config.yaml
d_model: 160
n_experts: 24
d_expert: 320
d_shared_expert: 0
moe_layers: [2, 3, 4, 5, 6, 7, 8, 9, 10, 11, 12]
normalize_top_k: false
router_z_loss: 0.001
vocab_size: 16384
optimizer: "soap_variant"
lr: 0.00572
batch_tokens: [16384, 32768, 49152]
train_tokens: 332400000
steps: 10615
dataset: "wikipedia_en"
Below are experts of layer 2 (counted from 0) of a mixture-of-experts language model. Rows are named router (the router's row for the expert), gate (a neuron's input weights, with its number), up (a neuron's input weights, with its number), down (a neuron's output weights, with its number) and show model dimensions 0-159. Each number is 200 + 40 x the weight over its row's rms, rounded and kept within 0 to 999.
Before each expert's rows: "comes after" lists some tokens at least twice as common just before its tokens as in all text; "comes before" lists some tokens at least twice as common just after its tokens as in all text. This comes from a sample of Wikipedia text that the model never trained on. Tokens count by the router's weight.

# expert 15
comes after: "\n", " =", " ==", "===", "==", " ==="
comes before: "-", "|", "\n", "The", "=", "In"
router,219,184,208,179,194,145,197,225,204,196,252,170,214,183,178,226,151,206,184,240,167,210,241,273,140,273,261,218,189,179,226,156,205,148,277,213,170,256,139,155,187,189,137,224,282,239,183,171,248,212,131,232,174,244,217,201,222,210,184,196,154,245,157,251,202,157,106,231,224,206,162,169,151,117,245,240,197,122,243,153,155,227,168,216,140,152,197,182,267,251,181,175,265,283,182,178,224,198,242,197,281,166,259,205,169,209,213,281,208,259,165,196,226,163,190,175,193,259,252,201,163,188,207,156,277,209,180,195,191,192,277,210,191,211,116,109,159,223,175,210,255,192,191,196,184,223,211,236,235,181,199,261,249,290,157,210,228,158,210,214
gate0,224,163,160,280,206,297,172,162,204,262,222,154,188,213,182,154,160,165,192,165,163,155,223,186,272,255,242,209,140,233,235,256,150,216,212,242,199,194,164,174,173,171,181,219,169,202,158,223,198,251,193,239,186,180,231,209,185,212,257,210,221,135,206,211,270,233,175,234,179,180,201,177,260,97,134,174,233,234,207,200,218,224,203,185,234,204,200,217,168,129,234,243,212,165,190,229,130,239,239,238,204,216,210,218,174,284,160,188,173,255,105,214,157,227,254,214,208,203,201,186,191,157,131,189,265,197,169,240,158,135,234,206,198,257,96,224,204,242,216,288,128,137,214,266,282,186,191,187,153,212,144,191,169,211,100,189,216,235,146,224
up0,196,196,209,173,154,156,147,198,239,285,212,183,164,198,134,222,293,211,138,224,178,126,210,186,171,281,138,185,230,183,207,132,196,157,178,196,148,259,188,243,202,132,190,151,190,218,203,230,276,204,168,194,287,196,191,257,214,133,187,152,156,128,192,210,130,175,229,199,183,227,173,227,127,220,210,253,249,162,181,201,181,185,255,196,231,252,240,229,150,213,210,202,265,189,235,168,257,139,200,272,215,184,276,177,216,163,234,182,292,179,220,218,187,160,241,197,237,173,206,184,241,204,217,211,122,192,240,206,203,265,220,304,151,152,247,236,236,190,209,187,253,215,158,217,133,141,189,216,176,196,161,216,183,144,230,227,129,219,270,218
down0,142,211,248,132,152,197,133,201,171,235,261,150,148,248,240,237,291,170,248,171,185,234,220,171,158,250,214,211,225,236,200,155,165,204,255,148,222,179,185,213,214,188,185,214,229,199,182,223,160,266,229,196,186,135,194,182,254,169,145,166,147,194,94,231,208,201,201,241,197,237,194,164,163,232,273,253,248,231,228,160,270,147,182,142,197,156,240,280,143,288,149,174,231,201,240,210,252,274,182,175,270,215,174,245,273,147,260,191,166,155,212,213,159,177,237,155,274,127,218,214,228,210,256,169,115,257,146,193,197,180,173,198,191,151,177,224,204,166,207,157,180,227,198,167,171,206,222,177,186,181,191,152,200,157,199,262,151,247,252,199
gate1,196,145,205,176,194,246,206,208,178,248,111,217,300,176,254,163,200,175,301,252,143,170,204,243,277,231,203,244,229,229,205,225,194,160,137,204,244,207,230,252,205,227,169,123,182,168,230,154,190,221,187,207,250,314,192,199,234,312,226,163,224,229,160,182,189,185,209,182,215,206,195,221,231,199,199,244,189,154,121,191,250,128,232,163,192,185,135,223,226,194,122,154,227,174,176,195,223,210,221,168,180,198,190,225,247,250,235,196,209,145,128,248,179,180,83,182,163,185,143,217,223,235,225,154,154,262,191,252,212,171,223,175,211,214,158,200,174,153,224,249,185,150,189,235,241,163,171,243,172,199,86,261,218,208,219,249,156,189,187,191
up1,220,175,134,206,251,146,126,219,228,147,302,193,168,165,190,189,238,176,216,128,220,178,266,187,151,191,182,216,132,159,202,251,288,230,246,224,148,127,164,190,232,134,196,200,205,229,203,184,215,154,208,148,130,135,145,190,186,219,233,183,208,207,226,210,178,217,159,281,187,173,284,149,161,166,272,176,184,183,234,149,190,214,210,184,190,246,201,164,208,151,234,190,242,252,131,243,238,142,204,231,202,194,222,293,193,232,213,104,147,270,198,164,185,242,226,208,265,206,189,226,229,216,172,218,250,144,159,164,228,212,212,148,173,259,226,233,150,228,207,207,181,160,254,246,244,170,251,212,229,227,267,213,263,238,189,148,231,199,268,173
down1,237,157,200,205,241,212,194,189,199,186,197,338,237,255,213,235,143,238,218,248,213,161,208,211,171,261,177,252,143,167,194,196,197,142,222,135,227,220,215,268,195,175,197,160,179,249,253,149,190,179,194,204,222,268,193,242,225,201,239,150,240,208,213,249,204,198,203,232,242,241,223,173,248,175,169,202,60,175,262,164,241,204,218,208,116,149,161,170,279,211,142,107,251,180,145,225,229,173,219,170,209,163,188,193,211,239,230,146,174,165,198,258,206,171,143,227,134,186,215,274,215,303,129,140,198,169,179,167,235,150,251,169,167,208,204,190,216,208,177,173,216,180,262,235,238,225,251,203,191,202,122,262,261,215,213,214,182,208,228,170
gate2,130,162,169,51,140,256,221,232,240,238,221,208,249,193,194,209,215,136,154,176,194,161,236,171,211,200,214,191,242,199,227,230,189,143,210,190,152,275,140,228,161,211,212,226,115,228,204,151,258,133,274,179,203,163,224,193,141,284,197,207,174,209,168,265,243,272,254,192,246,152,187,214,102,199,191,226,195,181,242,273,181,212,112,213,189,221,200,203,225,187,206,224,167,173,228,218,217,151,223,136,196,187,223,275,162,190,187,232,190,216,214,222,136,159,160,212,174,286,248,176,211,183,169,192,218,243,193,172,128,178,241,219,157,233,130,245,154,210,223,204,223,221,128,167,201,212,176,172,138,173,228,221,253,259,278,220,241,193,228,185
up2,157,182,205,117,90,232,142,184,211,242,158,190,205,224,231,211,183,125,194,178,143,237,268,212,229,192,243,177,246,182,223,206,201,186,179,215,164,242,112,214,196,180,180,219,205,252,147,188,227,140,235,172,204,192,181,195,174,301,221,126,163,213,195,204,265,195,239,217,238,184,173,214,175,142,192,198,196,246,221,269,204,188,118,237,197,164,147,247,151,207,191,220,243,179,190,171,227,151,232,113,224,198,190,258,254,163,211,211,104,195,147,210,122,128,151,209,117,209,215,211,290,165,230,237,221,273,151,147,165,166,257,268,198,239,169,243,176,175,186,241,236,205,152,194,242,249,128,198,212,142,175,230,205,235,233,207,148,217,203,231
down2,193,200,234,126,225,181,162,231,201,211,188,184,200,229,244,160,169,235,112,210,209,246,239,225,252,219,247,235,229,183,218,227,215,216,207,180,203,106,188,142,167,172,203,143,192,202,156,178,258,124,205,177,209,140,166,176,205,212,258,241,95,238,180,156,225,212,195,235,228,215,250,140,146,143,245,218,149,175,215,208,139,139,131,228,181,135,236,253,224,193,142,138,232,222,203,219,208,166,220,172,226,189,216,167,177,172,168,167,151,169,199,163,160,203,113,245,101,176,246,203,223,91,189,232,255,253,125,160,271,179,184,189,189,195,152,235,115,164,193,201,194,161,250,173,235,257,137,241,179,178,179,224,269,231,165,191,184,191,139,223
gate3,187,205,166,183,206,163,275,277,200,204,228,258,247,268,140,155,260,161,158,178,232,105,207,182,279,188,185,165,185,260,259,163,248,190,203,194,195,212,172,187,256,217,246,229,247,213,195,260,189,215,194,189,194,176,97,261,167,239,202,174,137,185,189,162,253,231,210,220,196,217,201,190,176,164,210,135,184,97,174,171,175,212,212,151,193,247,216,202,153,243,124,153,246,125,240,291,167,238,235,178,170,248,222,194,153,196,184,152,191,208,246,254,222,180,151,165,187,157,205,184,265,237,216,182,206,98,166,265,245,190,252,228,252,228,189,158,185,133,175,202,179,269,208,245,150,246,192,143,230,178,196,233,273,219,214,188,204,147,233,182
up3,220,210,241,239,174,243,118,106,202,189,154,143,155,122,257,246,148,253,244,195,163,286,196,217,113,213,219,239,186,152,135,260,167,208,185,210,208,199,212,203,151,173,167,175,140,181,202,140,191,185,201,207,217,225,294,157,246,156,194,222,281,225,211,218,162,173,196,174,214,200,207,199,226,232,197,261,212,289,228,231,246,200,204,243,182,136,194,200,246,153,267,252,150,283,182,114,233,171,146,226,211,155,190,180,247,218,216,238,200,196,156,160,189,215,245,224,207,245,199,210,130,173,186,231,203,291,224,133,164,181,140,197,170,196,209,242,223,288,239,203,212,136,194,152,250,170,206,244,178,215,196,157,115,170,179,215,184,241,174,206
down3,204,151,186,110,194,196,229,186,228,228,242,138,200,225,216,162,150,222,124,154,141,201,228,127,240,157,213,156,181,227,267,248,129,173,256,234,92,247,204,215,218,173,178,196,169,164,242,218,122,202,203,198,207,186,209,195,162,200,230,190,100,179,241,136,214,210,114,162,183,212,206,262,177,171,237,174,191,193,162,233,218,199,223,181,151,172,199,162,178,199,203,241,177,172,163,106,187,223,254,172,175,226,234,218,176,281,206,222,206,248,222,179,73,233,134,252,191,283,219,238,178,223,233,180,218,228,197,135,250,244,153,215,229,204,159,197,239,189,173,224,132,213,197,156,257,254,182,206,157,173,213,288,166,205,132,229,174,194,148,160
gate4,178,257,212,218,251,199,273,193,213,263,238,234,140,191,232,173,213,221,185,181,190,238,185,190,202,141,114,189,266,202,148,137,176,199,226,195,222,207,246,141,178,181,220,172,162,160,148,226,170,214,179,189,224,250,184,210,153,165,218,186,143,227,167,220,212,223,209,232,145,208,203,280,201,183,224,230,197,212,259,189,212,260,204,185,111,164,249,170,245,178,129,173,126,256,178,129,223,256,229,239,257,204,130,258,184,111,121,103,173,245,291,238,231,138,251,238,234,163,199,247,247,231,177,197,256,194,247,225,227,161,236,192,188,231,162,153,134,244,201,220,242,238,215,269,257,216,183,237,207,188,176,203,177,189,196,222,273,166,240,272
up4,181,245,194,204,257,230,269,186,217,274,235,213,146,169,231,180,208,225,191,183,174,245,197,201,186,157,131,181,256,219,173,124,170,219,233,186,230,212,258,159,167,190,209,171,165,167,155,245,160,214,176,191,196,223,175,222,157,168,195,182,145,220,178,223,212,226,203,240,179,193,211,286,210,189,243,234,193,205,240,161,214,272,230,187,110,170,227,152,250,175,157,165,95,269,195,117,209,255,215,242,268,215,114,272,186,108,127,122,188,268,275,219,237,134,251,213,227,201,183,270,251,243,142,184,243,206,250,220,240,143,224,174,158,236,162,197,133,223,199,196,232,221,187,260,261,200,164,246,201,180,197,206,171,203,192,195,243,156,244,244
down4,187,149,198,285,216,185,200,204,171,236,207,175,181,182,142,236,150,220,157,307,152,257,204,243,200,237,196,242,224,281,182,267,157,223,201,204,257,265,184,191,140,198,233,214,195,204,206,244,190,238,271,194,178,196,197,222,239,192,212,208,238,218,265,122,209,242,184,207,149,247,203,197,227,133,194,187,206,80,234,238,191,244,202,215,202,162,265,208,244,188,144,177,178,239,215,172,197,206,250,186,151,233,164,211,207,125,145,119,264,194,203,198,195,158,232,130,169,138,208,286,186,267,183,289,246,217,204,198,296,145,201,145,243,189,192,237,169,222,254,216,132,171,226,178,125,246,152,207,195,136,218,250,170,207,196,194,181,179,250,218
gate5,167,160,230,163,229,274,169,247,143,115,224,216,107,238,159,194,200,231,213,208,132,261,224,195,187,164,232,141,222,196,142,185,219,161,170,173,203,142,175,138,178,150,251,198,169,204,167,218,244,169,186,124,192,248,190,147,222,161,280,174,176,160,163,228,164,122,172,257,252,197,239,161,214,173,191,182,96,180,252,135,232,214,152,216,184,152,214,187,237,248,187,194,255,105,217,255,199,171,230,166,228,226,228,217,133,189,143,183,222,201,133,217,225,178,263,238,212,167,162,160,255,225,229,128,187,154,192,165,236,231,230,126,256,227,223,201,185,136,160,196,200,230,201,137,182,185,232,212,110,216,198,255,179,189,215,238,180,211,262,156
up5,182,180,216,183,191,186,209,108,210,208,162,211,208,181,201,272,155,192,175,184,154,138,196,201,174,252,166,206,205,195,189,154,213,173,182,193,226,154,129,292,240,195,254,231,156,241,243,164,171,200,158,140,225,150,258,239,133,230,196,179,223,267,286,160,141,204,252,234,113,255,152,238,196,166,192,157,202,156,165,211,137,159,210,209,156,204,195,199,206,231,168,183,136,196,141,208,249,149,236,229,231,205,205,181,215,182,211,226,244,187,190,168,256,161,211,112,223,231,161,183,264,167,201,119,183,199,218,179,131,230,261,94,189,195,166,246,218,229,209,200,198,104,149,137,250,232,209,194,139,196,114,148,196,138,233,180,245,193,151,148
down5,277,113,238,191,130,108,169,214,224,217,163,202,217,207,183,278,219,244,229,229,167,215,275,239,153,195,148,190,278,103,242,269,227,164,215,226,178,199,174,213,295,265,204,212,171,222,201,186,193,185,161,233,222,150,275,254,153,248,225,292,225,210,282,186,161,222,226,196,206,232,188,177,201,164,208,200,225,195,223,248,212,140,211,253,195,244,200,134,185,255,247,216,169,169,220,214,224,93,189,211,199,202,178,252,215,203,164,159,145,171,232,165,257,230,242,216,224,218,240,187,277,181,243,163,194,235,252,145,174,216,260,82,195,191,213,214,209,185,272,204,254,221,179,172,193,181,258,229,191,213,216,208,202,201,249,181,241,261,203,215
gate6,179,222,210,127,210,224,227,183,144,196,228,198,160,173,192,149,268,186,231,240,174,224,193,209,249,248,216,200,190,228,223,257,224,54,129,222,186,222,158,226,250,125,181,192,179,169,218,219,218,138,246,223,207,124,189,165,183,136,139,203,136,257,146,215,233,254,182,235,202,163,159,171,163,186,164,238,189,172,167,201,256,213,211,209,93,220,190,166,124,193,168,261,169,178,173,197,255,205,239,173,212,168,187,245,210,178,271,186,193,200,168,159,221,233,77,250,202,237,166,169,266,244,236,130,165,199,192,218,203,149,187,132,226,260,197,270,228,203,181,186,245,241,229,203,219,206,133,175,274,152,194,218,202,171,174,237,167,272,244,222
up6,194,193,207,140,230,256,244,185,146,209,224,196,158,193,194,166,235,194,228,239,163,218,179,235,259,230,217,213,190,218,208,268,208,49,116,220,185,198,145,238,257,127,214,190,186,184,229,212,238,131,226,235,208,131,161,151,189,138,131,186,142,257,162,216,215,256,170,263,184,200,186,167,139,171,180,230,185,158,177,219,248,225,206,200,81,244,192,169,128,164,198,249,166,172,187,209,250,181,243,183,223,166,160,240,223,173,253,210,180,206,177,140,220,247,82,257,192,248,158,191,266,226,239,132,168,198,196,205,198,157,203,119,211,263,221,275,241,223,179,205,226,255,221,185,214,197,157,180,259,173,198,204,213,194,179,238,158,222,241,214
down6,183,171,102,289,215,225,196,220,262,201,176,217,300,147,234,166,159,237,198,165,194,253,232,171,181,185,208,156,211,180,211,238,225,313,224,241,194,254,272,240,171,205,177,204,204,179,190,200,242,288,208,201,160,254,248,171,271,247,235,185,192,203,214,247,213,104,256,127,229,183,228,229,132,221,170,194,184,171,213,170,210,132,271,231,307,221,249,223,210,210,199,202,166,250,174,232,238,201,209,238,216,169,190,167,190,226,158,188,212,160,201,170,201,203,243,128,210,135,249,281,119,189,251,225,207,158,187,210,235,235,188,224,238,163,243,139,180,188,207,206,196,205,144,265,251,162,191,265,134,262,206,146,206,153,241,192,189,179,188,221
gate7,179,182,218,223,189,164,151,173,226,133,257,220,122,218,202,152,215,158,145,139,284,200,236,234,209,151,241,210,254,194,229,163,172,214,322,189,250,229,195,108,232,205,219,203,185,215,172,190,148,201,192,208,240,228,230,284,238,209,200,252,186,221,196,170,251,178,175,165,178,221,233,224,237,213,177,185,198,154,296,195,249,187,226,117,201,259,206,230,173,227,213,146,262,183,238,298,197,207,155,151,207,184,174,254,189,210,290,181,174,261,170,233,203,148,215,216,244,150,209,159,147,227,126,168,141,234,179,173,173,136,145,167,197,234,241,183,261,195,222,215,220,205,186,203,186,214,185,221,251,132,113,240,148,99,181,182,162,179,177,181
up7,176,183,170,168,207,313,184,191,172,167,170,194,214,194,240,255,152,231,223,197,96,184,206,89,215,233,166,147,178,155,209,233,248,184,75,174,158,194,199,193,209,194,209,194,171,265,258,224,202,209,206,134,198,214,152,223,220,236,199,182,251,181,192,230,147,193,241,230,154,172,165,176,147,238,256,251,229,220,118,200,192,207,194,220,273,131,206,182,217,211,186,225,111,209,181,129,238,251,153,264,236,221,255,211,204,192,147,188,213,137,197,213,163,270,201,147,162,214,162,280,201,190,240,284,246,217,175,264,167,214,199,201,175,189,223,221,209,193,252,225,133,172,177,223,228,174,197,227,218,271,207,129,168,308,162,192,246,184,217,208
down7,171,173,206,151,201,178,175,206,164,191,169,227,195,151,173,208,267,246,144,138,233,200,244,110,197,202,212,225,147,203,135,200,261,226,221,236,244,134,159,188,231,201,206,178,125,247,204,218,161,239,177,222,206,173,247,317,174,242,226,174,196,172,107,259,224,187,130,135,190,175,168,115,193,205,261,222,137,252,191,208,232,134,203,242,230,171,262,286,209,180,214,164,136,214,147,221,136,262,210,213,210,212,219,227,267,243,140,224,219,175,214,128,189,216,209,183,88,205,208,244,239,209,216,178,252,150,233,226,159,236,253,140,221,169,227,143,143,197,237,256,181,205,204,212,230,173,177,173,242,230,216,215,134,136,190,196,225,177,211,228
gate8,183,232,203,148,233,161,201,125,232,254,279,156,252,205,284,117,204,239,199,130,212,181,120,241,281,153,226,150,193,213,165,186,177,163,219,232,232,154,221,209,207,226,167,236,215,236,204,208,182,246,210,181,138,185,248,197,228,85,200,238,275,229,267,176,209,158,152,268,119,164,190,204,185,295,227,170,189,226,152,151,190,200,92,161,212,233,180,188,198,170,220,217,220,262,239,163,218,207,202,234,131,199,190,183,174,189,229,207,214,186,250,156,232,227,232,188,175,222,191,219,183,191,232,134,159,174,205,172,192,216,102,150,199,208,257,262,224,177,215,215,243,252,236,191,250,195,244,231,112,242,170,191,230,228,239,139,231,140,209,189
up8,138,171,192,203,206,179,141,164,306,189,242,98,155,216,229,165,180,222,184,163,193,211,174,216,157,202,191,158,181,203,191,189,189,234,268,196,166,228,190,258,252,226,162,175,201,241,197,209,163,218,167,198,203,241,186,181,189,120,176,213,182,166,210,261,207,189,209,303,113,121,141,273,136,194,253,271,161,200,241,147,120,184,198,191,241,261,199,197,195,212,193,171,172,130,243,175,146,227,196,188,162,207,214,195,166,164,243,236,161,222,204,201,250,256,197,202,152,230,189,178,200,140,213,152,198,217,163,147,173,271,172,164,236,181,229,251,179,214,282,237,243,216,199,121,278,145,290,195,173,259,154,162,295,203,189,191,237,162,205,231
down8,239,275,222,170,164,245,243,230,181,165,206,251,250,156,315,218,224,193,261,237,205,170,117,206,176,215,240,169,176,212,277,289,130,119,159,178,215,265,179,257,148,143,213,235,204,184,248,168,185,203,167,195,148,192,174,214,211,246,226,171,218,242,217,168,251,213,128,208,150,124,227,288,161,201,179,119,210,185,213,232,196,158,153,219,174,226,231,246,202,152,218,254,164,203,198,172,243,185,173,201,199,206,194,227,141,209,168,147,250,195,169,163,236,246,235,234,185,225,216,237,167,252,249,257,202,211,146,195,203,222,223,237,172,225,144,169,225,161,196,138,174,190,167,221,263,228,231,147,151,121,275,208,100,202,177,211,259,210,179,236
gate9,184,169,206,247,238,177,191,232,248,160,229,183,190,176,188,188,168,261,147,175,253,217,181,250,216,154,158,115,191,181,231,272,228,238,271,225,178,168,185,269,147,190,214,219,212,250,250,190,161,170,258,188,182,232,235,176,167,253,215,182,268,262,229,239,162,185,209,136,129,221,175,238,227,217,278,256,222,278,131,194,219,132,138,196,177,167,170,135,178,202,243,258,185,193,137,138,178,199,266,203,227,172,181,243,144,213,148,223,206,212,179,208,235,131,211,213,141,209,164,213,234,266,230,150,137,224,180,111,234,202,206,198,279,253,209,176,206,229,281,189,218,142,227,149,173,171,226,245,177,216,161,240,281,235,142,245,236,150,181,214
up9,191,166,229,233,195,191,201,253,269,164,199,224,177,168,183,164,131,233,127,186,227,237,172,229,181,150,160,131,201,163,258,191,220,236,307,199,185,143,167,220,152,216,213,226,183,205,217,181,137,235,275,173,182,239,220,177,103,223,263,133,264,242,209,244,176,202,206,136,157,189,148,225,197,232,257,228,235,247,169,161,219,115,123,203,177,179,144,129,180,205,218,228,212,124,144,155,158,188,208,210,200,184,197,214,181,193,123,252,186,226,154,220,256,148,210,246,127,194,158,218,216,277,214,170,129,203,193,172,208,192,198,200,259,261,216,145,235,220,273,163,215,119,198,128,181,197,212,243,178,177,147,194,252,216,134,246,212,169,186,189
down9,251,168,205,228,199,186,201,229,204,166,227,231,179,181,135,172,183,194,155,223,224,193,216,246,149,174,169,206,241,235,262,289,208,295,161,152,182,182,158,239,137,184,247,221,197,229,238,197,162,149,205,164,184,163,184,196,176,201,254,143,215,156,165,245,171,195,183,169,118,255,193,219,236,207,306,175,235,232,218,196,228,160,253,184,301,177,156,141,276,235,230,263,228,205,171,172,151,213,266,152,169,193,181,197,150,203,190,177,160,177,249,135,244,187,233,249,141,164,205,227,191,279,189,141,213,184,177,150,159,218,227,178,226,225,235,99,165,228,271,183,262,134,216,145,229,192,263,249,205,222,202,238,230,225,151,286,219,212,245,254
gate10,194,193,238,124,245,171,111,170,190,169,230,236,176,215,144,172,267,266,133,163,191,245,172,212,265,202,153,208,126,177,215,162,224,150,228,274,277,216,180,198,213,175,230,126,196,196,199,220,245,203,170,218,189,203,294,176,242,173,205,252,216,184,269,164,175,194,210,205,243,236,145,220,205,221,169,206,236,182,190,178,226,322,128,189,172,183,204,187,227,149,207,193,203,195,210,220,185,243,237,140,206,204,217,136,157,237,177,128,293,193,187,181,245,230,234,262,282,169,182,156,212,184,250,192,165,256,244,143,252,258,184,199,192,115,240,137,180,187,160,260,194,197,203,189,113,226,190,176,248,147,205,263,144,235,182,218,224,155,231,208
up10,236,230,155,264,121,220,322,238,220,233,175,194,170,157,267,193,122,140,250,173,212,182,192,156,129,214,243,200,226,264,170,250,176,264,142,161,156,198,198,161,222,186,176,223,196,271,162,213,185,210,216,200,225,145,139,171,135,231,210,162,218,233,120,218,225,197,201,230,139,181,249,185,164,212,232,253,218,198,213,254,138,132,246,208,198,225,243,195,227,222,216,179,214,182,186,204,226,161,210,201,224,207,189,253,256,105,224,276,149,154,167,175,176,238,189,161,170,254,240,228,187,202,112,153,223,136,170,253,110,220,202,195,214,263,173,237,180,211,251,132,222,205,198,211,300,162,201,212,179,233,219,197,257,204,176,188,184,277,174,211
down10,204,204,297,222,224,222,125,195,231,102,235,205,179,179,192,218,290,213,203,187,177,196,202,205,237,220,206,204,133,241,248,225,169,174,235,186,277,249,191,204,197,174,197,189,242,211,253,209,173,188,229,222,175,179,275,153,293,261,181,214,214,205,220,110,148,159,252,187,205,228,227,266,197,236,163,173,279,174,200,221,170,298,204,184,160,229,226,191,184,148,144,205,227,213,230,234,186,229,141,172,238,285,191,143,157,206,232,191,300,156,203,155,188,272,228,204,274,169,216,203,213,171,232,203,155,253,226,174,215,177,147,181,172,130,220,92,159,247,183,218,194,147,207,175,162,198,182,195,233,180,110,256,160,240,240,263,206,193,171,220
gate11,184,177,196,243,212,185,254,240,225,186,220,153,227,240,215,182,229,243,208,212,114,266,141,219,231,236,191,204,177,199,166,128,148,151,171,231,254,170,244,195,162,295,182,135,169,141,223,201,257,238,147,193,179,189,252,108,156,230,171,254,167,205,216,252,192,235,229,160,200,234,196,139,207,169,88,178,273,166,213,116,225,185,196,167,137,224,145,133,148,223,243,227,199,270,188,209,166,235,240,207,191,229,220,213,174,149,176,241,223,213,206,85,185,285,180,175,179,199,175,151,223,165,243,134,213,133,250,217,204,218,184,153,217,161,188,232,91,244,185,175,170,229,255,184,129,155,224,185,209,223,209,233,228,192,217,207,196,195,228,233
up11,169,170,172,178,177,183,239,210,186,183,239,176,248,239,208,192,262,260,229,252,144,266,165,221,272,159,150,203,128,179,110,183,167,180,182,228,225,207,226,172,233,286,180,179,187,169,261,212,231,294,212,200,242,207,217,106,183,183,190,218,171,249,210,196,243,190,262,205,197,222,159,171,234,182,154,147,255,168,253,76,246,257,175,171,136,170,161,191,182,255,232,192,195,238,190,242,183,200,176,160,213,153,227,182,151,162,169,159,206,196,184,136,205,226,197,171,136,165,236,184,238,137,265,145,197,149,174,193,157,193,120,175,271,181,168,167,102,272,221,183,207,244,254,213,126,228,231,220,168,164,253,221,230,208,167,205,182,248,228,215
down11,207,161,174,280,184,202,197,187,130,266,135,144,220,165,210,186,205,236,176,211,243,228,230,121,201,243,181,225,176,179,226,191,216,311,153,180,229,144,190,211,184,193,183,244,151,162,172,272,169,210,155,168,206,198,210,188,251,141,189,101,286,218,169,170,247,169,220,193,129,141,199,221,156,254,179,261,150,168,241,222,237,219,162,246,269,250,238,250,224,250,214,184,138,208,165,222,272,247,247,210,203,198,199,193,209,238,194,260,218,205,222,177,220,241,137,255,143,146,248,236,175,195,216,211,143,172,172,182,229,264,254,180,155,213,196,250,215,169,289,286,159,194,222,255,176,201,190,141,212,147,228,142,276,214,190,197,208,140,204,200
gate12,204,217,165,173,228,231,218,213,229,198,198,161,314,187,183,307,165,182,178,192,181,174,252,254,176,170,249,229,180,245,163,237,253,208,185,204,187,283,186,192,229,138,205,154,210,188,219,195,141,253,261,195,163,204,201,269,179,197,282,175,206,158,185,234,148,221,257,208,167,133,185,242,162,168,199,206,248,201,198,205,185,131,275,181,236,80,216,176,147,164,151,162,235,123,223,234,149,138,223,203,195,269,204,212,184,214,177,183,203,237,175,211,149,162,191,223,268,170,290,207,250,183,206,125,254,195,217,210,204,180,133,262,159,149,214,199,247,202,215,211,158,231,176,266,235,191,203,175,176,228,145,223,280,204,304,204,256,202,158,208
up12,214,282,150,205,173,189,157,227,217,229,181,177,200,180,308,200,209,271,169,184,197,197,167,232,250,123,233,207,212,238,239,182,156,300,222,218,160,202,168,219,203,104,197,215,212,128,161,222,182,233,201,221,199,217,181,170,243,214,272,184,210,209,278,198,197,198,216,149,121,166,237,215,266,184,195,238,168,197,130,142,223,126,224,280,266,169,254,207,205,175,157,259,169,124,207,161,211,129,187,206,276,243,185,113,229,189,164,216,174,149,128,209,191,204,229,198,185,172,230,172,242,194,133,198,235,253,203,224,190,212,228,235,223,203,228,278,189,164,242,197,145,220,207,234,238,244,182,167,143,158,145,169,169,274,143,221,189,233,205,280
down12,204,220,181,190,253,228,218,179,232,257,169,292,268,221,213,238,197,196,209,254,198,225,156,209,198,134,196,175,143,190,178,229,213,224,243,224,245,281,203,154,94,172,179,181,134,126,200,203,177,180,234,191,215,188,270,177,214,223,234,171,214,151,161,150,176,167,279,229,168,156,130,87,211,249,160,239,207,156,201,171,238,245,204,169,205,262,288,178,256,180,195,202,176,140,154,263,195,253,164,239,235,237,235,266,241,252,208,231,209,236,202,179,150,184,192,222,186,196,232,270,242,163,209,188,182,201,220,109,215,201,231,218,199,234,174,107,240,179,288,175,109,184,201,179,194,180,170,160,153,169,209,172,187,194,117,231,180,180,252,191
gate13,129,157,269,232,235,93,92,161,219,179,175,200,155,254,217,161,165,193,224,260,174,222,156,263,166,226,290,237,205,219,202,158,168,227,134,197,238,182,163,207,188,223,191,132,208,209,191,211,310,164,199,238,233,239,218,242,188,174,195,199,234,182,208,170,221,218,213,142,200,177,185,147,158,243,171,180,217,177,157,245,176,283,180,186,226,234,190,257,209,224,215,214,258,153,171,160,216,143,218,161,308,163,258,201,175,207,229,107,216,226,195,223,250,307,163,206,137,219,223,244,167,174,191,193,146,174,155,209,199,195,154,225,207,236,202,164,183,216,186,215,250,270,184,179,147,143,210,204,236,211,223,257,252,191,109,220,218,202,133,222
up13,148,165,267,237,234,69,90,169,231,168,158,209,160,265,191,151,164,185,256,225,189,228,167,251,154,236,280,234,203,236,218,167,170,239,145,194,234,179,168,206,185,206,200,118,202,209,227,216,291,186,167,258,199,226,195,246,180,202,212,207,228,205,212,184,211,207,201,167,202,202,210,139,149,238,163,184,215,172,162,231,179,264,172,194,196,267,219,258,190,231,192,219,266,150,162,183,230,140,228,154,313,173,259,204,166,232,210,108,218,202,193,236,282,308,167,213,133,237,192,265,190,201,203,156,154,199,179,206,184,193,146,243,217,247,204,176,184,207,191,213,244,279,170,161,181,169,222,198,223,161,208,252,249,186,120,205,205,198,170,229
down13,150,186,116,201,246,315,254,197,258,212,212,219,205,221,278,306,250,197,142,156,210,104,188,207,247,243,218,167,178,187,233,128,173,222,192,187,175,227,245,237,246,202,241,253,225,207,201,160,195,193,218,210,287,235,282,197,187,152,169,200,232,149,201,215,149,135,171,202,169,199,146,229,232,191,188,194,199,211,240,214,219,203,217,213,246,126,108,242,142,239,140,264,201,182,189,219,231,128,164,190,210,178,206,124,242,196,202,186,230,229,221,213,133,209,250,167,130,156,204,145,216,193,260,263,186,169,188,168,151,251,206,187,252,157,228,154,147,253,216,206,173,184,180,192,249,170,231,204,233,214,207,206,177,176,198,158,178,250,140,106